Weights of a small mixture-of-experts language model, trained from scratch on English Wikipedia: 48 experts in each of 11 layers, 7105 steps.
Below are experts of layer 8 (counted from 0) of a mixture-of-experts language model. Rows are named router (the router's row for the expert), gate (a neuron's input weights, with its number), up (a neuron's input weights, with its number), down (a neuron's output weights, with its number) and show model dimensions 0-95. Each number is 500 + 25 x the weight over its row's rms, rounded and kept within 0 to 999. Numbers have three digits each.
After each expert's rows: a language model's description of what the expert responds to; "comes before" lists some tokens at least twice as common just after its tokens as in all text. This comes from a sample of Wikipedia text that the model never trained on. Tokens count by the router's weight.

# expert 45
router:500532536535530550486535543468510490499522495479541530500518525477518578486528520531532534506531538494483482463489490470491509475462480487508503490535473473473518485520487550512532473505463485509521510515487508479491472508496511441496517516496496482518498504517502519450501526473525477522
gate7:519532507497552476513522519498524509492544506516490469482486521488542525496515532528513509477489518498520510533472491485532558496506466490496486538524544489532466460510541494446464520553498498507499490497469506504525517432489499492533525484538507535513498473462494465521526520492525520495
up7:503471510533506505507475488470478520493462510483518489547475514503482511508500470537505511552493469544517493508533526496538476468478467536502540494476502457511459504529490450531566477458539482496532492503539483457494517499503532484498511508536519504525501483469529458499514488485510475521
down7:477492535483576501542479504469537507529534481527514492507501488544507521521489520545474449504479531480514491529484489537494486465510470501500486521498501478482512499495522526451510530490502474497548472510476486499484477484515500489469511535528557430477508505504456511510530476500500498510
Digits in codes. Digit chunks inside ISBNs, coordinates, measurements and data tables, such as 000, 00, :00, million, sq.
comes before: " |", "1", ";", "2", "4", "3"

# expert 28
router:507538576495504537495495505509518500536501493467522519485539523506524552492499487516532510501531514491487523491503503507485491517470525482495513474511477487466520499518490503510511457517486538491521468517500519471540494576487516464513526490501571484430461495498506483472498513478533482509
gate4:493507493518476488485509516482520481487466477457536504505474487531509505489498510510547528478523519490490510515453460505500519544523548496510494451484471468461495505546472448539488452507499555471511533494517504483535512503487514475466491507452514486483540482490542505519493546490524517523
up4:491508455530502536517502506500491512530561516488469472505527519531475473529501478467541516490485496466543517476482455486512476509477489496500511520493522497522510497473470499479539489497457513446473530530509513465471483516541523485510550509543487515527504504520459527450511492469509472531
down4:444467481500478525448481478482537513517492489524498498505494506520529475535484480520532509532482533547524533470478499496500471512445506544500508485507462475526495520515465491440524490506440542514468512520481491497520487527525494506467462461503495540505530460479519489482490508509504515503
Name-final word pieces. Final syllables of personal and place names, often foreign, in tables and lists, such as -ova, -ić, -berg, -ford, -ka.
comes before: " |", ",", "'s", ";", " =", " was"

# expert 39
router:496525538480500545513536507480510487508506492467511551494464502486519531501524513530535521452515532505509551465543488462541500478478504473555513502526533480466510492469499507503485479518479524544503510537451518472539513511499524488482510514528531481463455491516525487477483520492519477518
gate4:542520479511548529511521554445506444537498513511431514488476472503484501483499530509504452502542511483498523542567459538469517508548485508501499535508486477517489483494479464511514487513539495494499503491489490492504536507481481523489534507504480453506484491513515499479481489492518523494
up4:499486540455497516494488483505460486547468480527468473506477504506535524516521501458465503471471556486474529530496513498500512476480498533481500482506514516500467493495530494488470511498528501544503538474506496446513486464475539525495532483500486531503504465469539539518497455474477525556
down4:493508501471491507525516476476450492497498514501513494477486485488495457487505520516469526487511509472484507520461460498495474527531507475487506522518508486522544511484451511481489569523515516487484558489486502531503488428470515485451486477532529526525469544466546460507489486527525505507
Head nouns after articles. Common nouns right after the, a or his in prose, such as population, village, song, match, theory.
comes before: " of", " in", " was", " and", ".", " to"

# expert 47
router:511556534522530531481506505497508483496486486489493517500538515511533531494500521513514539482508541471492515471525491483525521519484523452516488472545501465477484485502496495528511456512474537512486472528491546461492468533476533458499531492506548493481511484566549543488528491508497495506
gate3:496504514536530470491497531533489512498483473521486488517475497492451500470456489473534501475476541484471521443530501488507549521506518502510481449481509530475503534498488497507512475488495512509456467525528522508529520513471515456514479504483538535569523458511522547507502472498493479518
up3:497482495491519492524555485532512477463483494545519501498463464477482522514484504510536531494504506515489501511512461460489510542544469493492430511521505460469510447495480534527492517518528496526503472523531528509499460469502513471478495502516500491520497533545479468443468513474516479502
down3:519505492517507526490521512460534451498515523544467500547481511510480499513517551496501487498518528523494544492514524494419494555516474479489451496498499535486494496475507446529490508500498493558490524479493520502495492512524485503534530499444501503461486455505487523512479511499464525519
Infobox places and countries. Place and country names ending infobox or table entries, such as U.S., United States, New Jersey, plus Born: and Country: labels.
comes before: "\n", "-", " States", " -", "|", " United"

# expert 35
router:502535514512486522492528488523499483534479491454520540501480510506524508485517466505494512459495508482492542482511483474503498507470481510526546444504523452462489494505505508508505496561471563555494480529496516487523484511502528503481510540525521477450488456524527524464502489450514485507
gate1:512456432515514512467475485484476503515483502498478462473471533500505515485470493479479486495514505505498517465454518490462503498544495451459453516504490513487512563496519472518506493503539524513515485466506471459463480503482473474488504515478521459498514521485463487483519571501528497489
up1:474492476446503504503459493516460461512510527475478499502488527494506471515485503505470541547504461545525547472478470471539490517481457462491511469491480528463513498523513511518505496526516507569510472496522494498512455472457499508477543532482479517510466491485485484473514494505527521471
down1:503490545507528492522535542472510488500468479532471518517511474506498503526531477484519474466505491481503493535512490522487478468502524536489502515500543464531524482498536507490445477485439478443490514515443505496468551529515526526537489522536542484507498466512520526511507486488493477514
Clause-linking words. Conjunctions and clause openers like when, where, after, However, Even though, In 2000, linking narrative sentences.
comes before: " the", " he", " it", " a", " his", " they"

# expert 24
router:508511504510528530514535514466506500556466483470512542468459521523532519470506489546510493480525528508493529431510474472515521485460496509524519473533490488486492519489494504495509484541497515541504505511472493475547501515515501473498518528541514483442529468543532534480462490513516493512
gate3:497551475455508457461481493460531551481547521515476497523474513501558478496530467492495463511478485520461474519523487475522487498508520499526514524558526518501541501526499499470494507512518486488502511477494501516449502547486500524485510519488484531499482512509487450527495495558512501532
up3:528496530498500479494544501494470484500511492461464483476500513506511536490508499457469524497482483523486448514531520503494506540490512509532502493535512510521437483550472471537523486458486511508483517537498461506542523483482467481546477487535506510455549476522516510525510499524557487501
down3:591474513546499492504495487495504491485500521510475529513494520496504499467479508452457453547527502526474507474479511482503475524479524534466475480539491476531462494478501546482498465505477476515495464498454503501456498460460504523515493469511514505480493469525516512484475484511481476526
Past participles and predicates. Main verbs and participles after be or to, such as used, known, located, described as, made, and ing-forms.
comes before: " to", " in", " by", " the", " as", " on"

# expert 15
router:509490509499522547487492491498496478563499479482531523504494520471501562511511500522514511470539537489495527479516509474487510515462502506546526468548509481457505515511462521473524498528496542490500496533483499485550510552506502485492490518506517474430476497515488471487477561502522492525
gate0:515523493509474482514531456522474484529479465507532524497480500522506497499504530527529524512483515489505483499514485518448471498478474445535552493483486530504504504485491506537503428504529508508473484495525535513459490513547533518515505511423506530510508522455495544475502503507504533513
up0:469493472485480504452538525538505492503496496508517472502452516475542500495538490463500508457500567486498520514529516496488490487546557496518495498510522510532533450489490504536518502521534455526474532473509505491508537560521478501514533480533528507504473487526512511502523483496492458492
down0:501481528524492518505473460447514523467516556515462532505509471499506528511494498505502497514515500528521446477493479480515492485448478474435499522500493485504493531467508481455477471484464497499530483527456519525497465464447526473483488503469483515506487492510487519456478488470492507544
Derivational suffixes. Word-ending suffix pieces such as ation, ment, ization, ible, ator, on technical and scientific words, usually before of or and.
comes before: " of", " and", " in", " to", " with", "."

# expert 32
router:486501521490507544513527582453518483526519485476509540514527542441493515519520511540496513479537497488509492511497516468527505470484523486534515463533510461510544523533504518506539486516453491508474509517517509506513423509508496498504488506536506495493461496507511527490513508494530473520
gate0:493538467491459544526479517492504515556515490450540526529488476492562498512468492486450499492520502505528503505491527544453493482463503529512507486510523476481506458519465524498492511485508455526438502491510472511503485490499488482515476479489524538455500501495492507459485503455466504519
up0:503537471476495542459523472523487472500506500519496503488470524465495467509510501517503492504494500511511469532581515545444472530457521519570497488504488494465481505507513477513495526519482498478504476490502475510508533475458457488472496466509504512501478461560519505470492486489491535497
down0:458542507478503551475494481467490497475488495503515489498489515452511502443555456477503479504482478539511495533542514516535520506512502522495464472495497507501492524430482502484495447514509442533521497518480483485492465487485484525485504541491497532517491521497479527518513510528506496559
Infobox field labels. Labels and values in infobox and identifier lists, such as Coordinates:, IUPAC name, Losses, Water, Died: April, plus numbers in stat rows.
comes before: ":", " |", "°", "′", "″N", "s:"

# expert 26
router:497521549513526546500523492471511489510481504483538508496518554482504531493501519531543523496522531526521549449502506467508536503480507445520533470543538510476501498468496495532505466493497524546529482500460537475515498546469492470497520507510497482449486489536525487482500510488519489491
gate0:481498521511532496488478497503495498546497511552485492481537467476502470455494518460537495534499499524527514509517517487519482478508506462497520455549490490482465499482510526466572504446493514520498518472510555540460486483499474516472520496451488502473498517498522506550458498486503486508
up0:540508508507561487498533482535536525510494515519501442500514525481511498468490490502482458498510550500480526488497497501511498532523487485478494450511518532505462467514515507485499511512507448527498562494480521557502452459504517481485481466502498483552486490495514527562474522493503497488
down0:495482502512538522515493523525546542481511451498479460467490498484437481538507517552472503488495508500461533499506498500444502470534501503495482509505481542512475484489452501505464500501494449523512480497489476515495521497496508509556478483486546499501507490537505473459489449510478547493
Closing parentheses. Closing brackets after numbers or units, often in table cells, such as 2), .7), mi), °W, plus some bare numbers in tables.
comes before: " |", "\n", " and", " –", ";", "\n "

# expert 7
router:522513517517516549490476484457512458502469497514499495492550529497478531504520489538506541518521529524505513459505479499547464525474509499521535447529493504489495490505511523507541504520457523531501503516480536504531458504512508508487539548539528496502511489534499522438512473480530475528
gate0:534531447486521486488487446498518473498491444467510513514511539455487497496476496509453505487518525455486517525494500495511513523475490492531501464501463564434477522493510517496472513499510506493484527504491543465488492498497495503514461536491523548461500484544519475508504506468518519530
up0:500507510495501479483499500479506483503515534510498507490486506512414527499490525502478499441532458484485530480491509496480514526489419496511501488518497470510502513481474488521524474511512521496488465511520532490464569491465519524515553476455553505498517496511520523492520538542477491508
down0:525532469503463508521486530544497510467479482486544555489486525505457460483537498489482464534497495495472520551452455481496500525526510549482525534497521489458472494515478470464468478509528515535529482542476503482517523490531493499511468487511507522514511497488520500522495495511539498462
Table cell separators. Pipe separators between numeric cells in sports and election tables, plus semicolons in results lists such as 0; A; Ret;.
comes before: " ", "\n", " 0", " 1", " 2", " 3"